Weights of a small mixture-of-experts language model, trained from scratch on English Wikipedia.
Experts: 64 experts in each of 8 layers, 176 ELU neurons an expert, 4 picks a token, a softmax router.
Training: a variant of Adam for the experts, 8973 steps.
Below are experts of layer 5 (counted from 0) of a mixture-of-experts language model. Rows are named router (the router's row for the expert), up (a neuron's input weights, with its number) and show model dimensions 480-527. Each number is 500 + 40 x the weight over its row's rms, rounded and kept within 0 to 999. Numbers have three digits each.
Before each expert's rows: "mostly gets" lists some tokens that are sent to it at least half of the time. This comes from a sample of Wikipedia text that the model never trained on.

# expert 48
mostly gets: " Historic", " households", " living", " Legislative", " median", " lived"
router:550572430459567546508491528449492489501514462527391554453521545476528556482495526562450498491526505476531518466471511430532569482461471555483554
up0:576570507553455579498527428506572435481513520461444551463557480490552461516436440474567513458476438476542495488503483520439453504469476527540513
up1:460501536477421448516462506534513541490531447587489461501547464497483518493584473417501453621585488561537550521455472477516499439503515523565512
up2:481509515491508453449490486515491468468494436528472478511539486559540515477502516489473518464501489511470504498449459498553431517515470598480426
up3:437576487454462513497439538531441484549472475435525495499532597526548463498521431505407509440527487554540500526495513488531521556453533520396547

# expert 45
mostly gets: " While", "During", " RAF", "',", "%;", " Actress"
router:461501491462410442520459541549532457519440435541509482496537531554568505537465502467441504542453506437511505474485519445550556497486492481429471
up0:562492506484487543540502476459493458562451482472475542535508404434534566531534514495541477454439526515531538578448563463461482526535466408391505
up1:553476466467466550474533494521485534519488503490487501473521511519455546495527403436532492535547477495465461558528469491465528510474493492433540
up2:526502439512496474534468557523563588464480476486509530549474569470461514540593488479449550493507502515487570490552554507510586465494501475482457
up3:530479582439461457433564506456481516535455469452484508498564502500431511457482491550436553513533494550478433520553526532535549539452516439500488

# expert 7
mostly gets: " Born", " ==", "\n   ", " birth", " vocals", "|---|---|"
router:428480456487467544488502509498466497515440482522563553438454452485438547480471481517477492480522484486458446444565515503537480502544509495549499
up0:518480497452456524523518512567491481490466497564514508535507520507534485554401467494531512491476521452428462515478530556503430423514511477506550
up1:483525520470440527519524556553507535507494459484494499481456473561431523469467455547495546458485561486477489496512576484553521493497496505499542
up2:439426441466440474561531498461507473452458490556484508454444446427534510530546532486498506531523509543516476485501457520440524478510521575545483
up3:482529502504549474434543495563491473563466503466505540503465519531525508520484512521480440503510553456441554483468474548454444494529461524504471

# expert 3
mostly gets: "endment", " Social", " studied", " provide", " providing", " cultural"
router:458429537446459477534501505536524477463478446464523479532517447541551552399502468435469495454478470445398459498496460459519497447481494481490504
up0:464530594542528513577504443545564443496538474461502484545492502487531539470461572478539511533472563534550517450542476549515538416516498482494532
up1:473481523474474518567467557533533506528483429479518464468466560575510541516544496488463516511506482453436470513470510480426446518501474564500456
up2:443528538489550440537443575502460509484520509539424524561511457461479495512554486486536501433545481456535482504550446562525471472489424490420466
up3:493464505463489526539520538486535467510542461461436458450483534486499497578421537499499566486474488492477527485497460602464442494538450454517467

# expert 59
mostly gets: " '", "&", " En", " Mc", "_", " Air"
router:542493454518557391415461523554484553494484557460490541544474530548446480583495503490492534518585551511529546571576532424430534534477499465495516
up0:449498595523476489522521536541455533517547441511504549597474437510483430490479526489488562525497470441478515560475572518520506464416447468578467
up1:516449498493535448502472504506522503438504472383414523520490459451450552486535494480497468533505515477489530479485464552488491480446484499457465
up2:485559488431527531528499545539549508558499581567549514511540543443568522446460435448516467487550536473450467515422464480508467507418543483450542
up3:551430527536503493502460547540501545527508451489510512512501524487509439518483557519519512532482578562458519487507470540519519458502524506549494

# expert 20
mostly gets: " million", "000", " total", " £", " estimated", " billion"
router:439459493512502517540461494514516568482528471562544524456608549445477497468500473548470474474471469485559526526476491465521542505534570442514461
up0:461561451452522514542557490529526502518474477534527544557475529526506563517481439554530415464503518510536550471503574465459563477518536471472513
up1:501460541507480425485516482489459452536516562487461556541497461469551486496428434524508491505441485451526546524411559453545479481503550527506500
up2:453529584489463519499559474483417517480468483500486469441558425495428518456473467517506527477524493443557567458499517485526498440519512510525454
up3:531429434467549547473454470467479546458527458537535474514447450554447538472476527454496519507454554531524430572477505553493472540522488449502569

# expert 14
mostly gets: "idae", "ensis", " Animalia", " Singh", "inae", "Area"
router:500510572469428503456568476499456515552430410461534546552438443572513448452539525507543545513557414520475520496509500438594486508505521462469518
up0:440517432449545439444492544482536496507449453402478544490484526556473499521554448511470409571527520442502499472552450529537504482495474490513466
up1:461514527548534529517459426412553501553535503463468514548488501486519496535565421511464458496537472499469538550558488487529474459551487453535515
up2:445549473486407552495430504464462400567549471517482514477522504539544437478492526531420457424525507500501490480522578517471518524441543457462482
up3:497440473470549473541483520527537454541496528472517519584470522444579504553521522546499412450517485434491508502452473535463490492421491528506536

# expert 33
mostly gets: " ex", "History", " 978", " [", " U", "Senior"
router:467449461487480472485463513457453490475462499470470491512447443564459467474488423544550538527459567571421496463525501560541476487528525509541543
up0:470546543479467475571472523475413462517493457555574548483470462520541533527557533565478492494536575489469452550548498414524447553553522497518528
up1:522461494516535494493511578527518440497551441531456497502486581485521504478485480490493422479580480526477451573536500477518482543500511518565476
up2:451502540549440507510483491458554537438519457490570513514544508421518519485518519460551475472543453477445460471530459474516493465492460581493535
up3:504517485490482540564583510506508536582531517543460502503472454509479511491530441478467485478508568469445528464423489546463527532540520503547508

# expert 49
mostly gets: " Institute", " Association", " Society", " Football", " Records", " Corporation"
router:549537465420507577503481468524481454445499471532532528534472434454496506532546492542560515567503481469510536500484548416480536482497529563475501
up0:522520487524446451537441446473542561525501546518472560560487499436538440509524435464538501463482522494529561572458537508475558518463564517466456
up1:506516496469468468445455442501449525524531494524479484499507506482471538454484505528507524474515532520532558534445514491556548591475496531508573
up2:531452461432511486500504535537517509447521536503436534558508432500509549500561436550409477528531493421529461519542539460481491526468516494449497
up3:496617538453439480529470522476527522505552530484565522479462529512477533461487548492517440525507487555531462455562572535499534530512503522556508

# expert 26
mostly gets: " tournament", " episode", " Championship", "See", " league", " debut"
router:513464501549484469501533542480514463461465510584507525549460490456456562503508498549464469466440522445575442469455532521474545519494468505478453
up0:522493575505534565473518557481500566467518500482559542480514431527484506525549444541480478500496432480414542497495487449453469442552529484538562
up1:511536539547540511512497477528539465556534466475525463528485521507517488510542503583519527472457486460481417480513456526573527405566528432476454
up2:515492497508534454545566457438517535474509454532491533547509450521525487452513451511429478507464544561511440424553501487583463543488449497500566
up3:534561469475527437524567513464483474490427482501501511517461500594512418550490540512558405462569563505514431444488519472501510497498585492511492

# expert 37
mostly gets: " By", " The", " by", " When", "When", "The"
router:527454511489605437545542466531522446544568498454563518554508491527449492478489479544447478443480484564539529499545471579456474545525496469464499
up0:530492559537538553452535512435514532470528557480545540512551576511528438443438570562467472462511564480569397437466460542517455533466545569526573
up1:480438555512461529454517447524445479519477437527524472576525547466558506512464562477539547454549511470590463458522434467520494511451509592453461
up2:495524534540539554465526539513448508442465510528544475493509545501455472490539526518439512493508534531484538517488568479467505509480495583495473
up3:449501476476473542489526494462590549503436460463524456480532521585483510522444507508538507444532459496488450536530547515491553374473482570474484

# expert 38
mostly gets: " Singh", " von", " William", " Henry", " Thomas", " Ali"
router:579493547511455501444520438472552555594451509528542553458531476431531524502451515455538532502549490507485465595505482461479518505541535466534530
up0:470544466440538521520503525508546512581543471468523487547523529460505535529520472444488546447531545433501447526565446490518542530492427549511415
up1:540504503455462448472461452509519507463459578486438549544521521473588547522471502543498451486462443468462477524515461495526488571531463516479580
up2:469482450434429446576500403537549486499560496482526488409468435551488467510486545496525498451530537509541459508561532505538459515519451419491522
up3:559456495508445443452453542562534504421537524446518511524516482483549479543515461516485488523491407464508539543503504512553570532582466520484510

# expert 39
mostly gets: "endment", "loan", "now", "Billboard", "disambiguation", "died"
router:379452500445383513544457486462446525519496498515546527458512452412502499508509499490555466508467523464484547514534587488426464479425540435470467
up0:572493490503446572523500478481502475497483494487500451499468532485579512564603467490503530463496520587532455444514478469523463565528464460534521
up1:499470492502527508474517548516464502509500538538436521503503580464543531495521455480483546533577539435451557510552415546492477442504606548449500
up2:524540521498454523498528471525498496478443523501507431448526472526509575521513523485486488540465557496431486438508409485479499502447564455503444
up3:550484401503493519561423491442498434498466516446521582464483495506486524442472535539509548406466547507530575505480503463413548519507474483469497

# expert 2
mostly gets: "See", " Species", " Its", "The", " median", " The"
router:459512494513500486546495510538544484482492520505531477544481473546530502394479551502530463437503453530491461502535542526526452425530454559507425
up0:542461521515504463508536532501489458482546489487497506469546538500563508434544468479487455509531505484499517544455518573506450467502577499468498
up1:471509571482430571496556564440472463484496465520432494455533420472500498482530512466532554383457587468548461561463529481457500452482413552513532
up2:432491498507471494467506536453412513542569520544502520534455524474494541525508462474460491513493520471503464424488528539461526468513506511433489
up3:451552469536469484564450529520442428546481470435472507482485433557447502500485470453464533533550550462555515529480539550486474488542505468573477

# expert 42
mostly gets: "ism", " theory", " marriage", " This", " Love", " movement"
router:515548548454545479515497494578528535534434481521494530485524459546467514440488524448538503503503566521452507573487511513466491421547506549508536
up0:499555442518502568513540446456536486474517477449468465527519486510522554494493503540456482522461520421377513509539519581488532559550545479527531
up1:529476553488529430511480470519583439441478546550440513469450528543550543471482557546472534510486560432511543485455506494540508510465469562446448
up2:547457482497514509499502525529466504455488473526464556426522504555489563486487506516523557471569423436479451506533451497455501476458469491494509
up3:441474513485552523540454478496455548457434522528510536463467499524429487553439471551552463521451530467470521534461485511501410487511450533536487

# expert 25
mostly gets: " TUR", " ESP", " Prix", " Rally", " AUS", "^{("
router:446560515492461532484550551448508481497472498501548514537509485560556550551520528461487451510563447569523507543438560523566488573572563489513546
up0:453453481510456472567495433485516514488484503465535449466526465505558480577511442415453518467516452473447499511454476495498557420474466490515477
up1:528507511525466505431429483499588476547433501455451548517528508460480456486504428556489549450496494504502533485539479486467570553519472471531456
up2:493541526532453460470458476552527486471442527553453488564465477476511508530515457571533463537522520563428439498551575500390461598496466474477522
up3:435488517471451541463537528480477447464429491513520489541466498487446480491500417507433469487477511439484466504512533568538546493546548485438524

# expert 24
mostly gets: " During", " began", " After", " worked", " Despite", "During"
router:504480474485546472559541488536527530442558518445482476500439567457451485484457571576531535462418510459433492420515529509515512532492411536497480
up0:470497525485526446558477478503489465504587550407496560506524556471528522441467468498469482540522522548423588505481500538496484520449542538469497
up1:507479500433506514441516454506452520548472511526543515570527595525465515470519437438508451442536532505497510420506555482505512480469496488567535
up2:487439495446568541565575536454466544480518465504529498540532477481559568474475533523502464572485485518476520501496527434495561427550438521588466
up3:465507528507547493476520468498528441473502566470536503500488526437514465525471556517486549561537532472521448477443565464483577442454518475480543

# expert 43
mostly gets: " using", " used", " basic", " standard", " simple", " specific"
router:537480547522532510576551453511471491470599491501613496524472461584436519494487527520468488483425516488475449529477532470538418457514489517517530
up0:482553516473520564511462534502512497531558518588460477510534484458510568473507456491498468488541569533474527432495507474420544469462464484569477
up1:433457565506509552433522480442466524446558508454484520448465511488563576477534455473540467410510479497541529487456467452516456487525517537494450
up2:472551593524513521430525486477480554475487442457554536549482463557508502558504466451476529419445400457531498491542440484453466527428469520459532
up3:458524496452497493517620517547477470545486446554529522466527453480509540471502449538471518539504438492470422517517478485500443542501474500459491

# expert 21
mostly gets: " 24", " 19", " 38", " 25", " 35", " 20"
router:415420500471485553542503507423494519526554471447525516470497540495469465495501539563537465535493537478520475455534517486571533440488459541588503
up0:493497506568479551520463480443507431529504558510542507471545580464530511413485472460415567547590513439509461578416532526429491433493499496538479
up1:476554547493559494461512532473477419566498489493466511530563490502497472497554485569463567488509529505519553598543564546499527545451544501438489
up2:528499550508447428517495493579515472431430545513462479528506460483456533514476447456458572454509547450541462551562537484459480504545551517426466
up3:491472577505474489504564561452491506426550461484542462575569511502511567494494549450515439565462492433523568548504529453556543474461548469465539

# expert 17
mostly gets: " ISBN", " Ag", " Animalia", " Clade", " Ap", " Best"
router:526484470484471445436572548475459407461541451506489501569485553533499485482468508540557502470491523511551527534549482546445460519490468546523561
up0:491560492517478524536550554484471529452509428510476579497440487475541463514468465446587475511525487503540531497460461484546448493497539567519476
up1:505514505544465510512459513472580546515545515500517514486503425478479508454488466509544529469503564500477539484530426551461558555551437421551544
up2:483565539472544498549558524465534513442536505428579550475477512459541539485517508486548497565472495521500463467442413489482440521512423462521493
up3:443591519512557524463509523524520572519515559543528489457526507558477488430516531444543499483509454518526508502470455516416472504449456494572518

# expert 61
mostly gets: " Uttar", " Sand", "ā", "abad", "eyn", " ant"
router:543520563446498485541417523475442569534510477473454596502578492499520487453452491481575463493581486538546581478498486466522471452498500476444614
up0:509522520572552503450467497489455465480454467462575548469495521511433449538443529546465499469534559491459482456534535482539533557540459538523452
up1:452500493579526510532539480472482468433431485543520461560527509470466507509483533524535477530537520533516536443572526518536511474544500444607461
up2:463539468474510465446511507494475496533495519506502531569511510455510466435502527440450521516490492521511507568562473444481470552450467582518543
up3:467580476471469468540453491513470499476521537438526468499477496455473544511498506493443492481474507469456517457510452516567455458505487461517481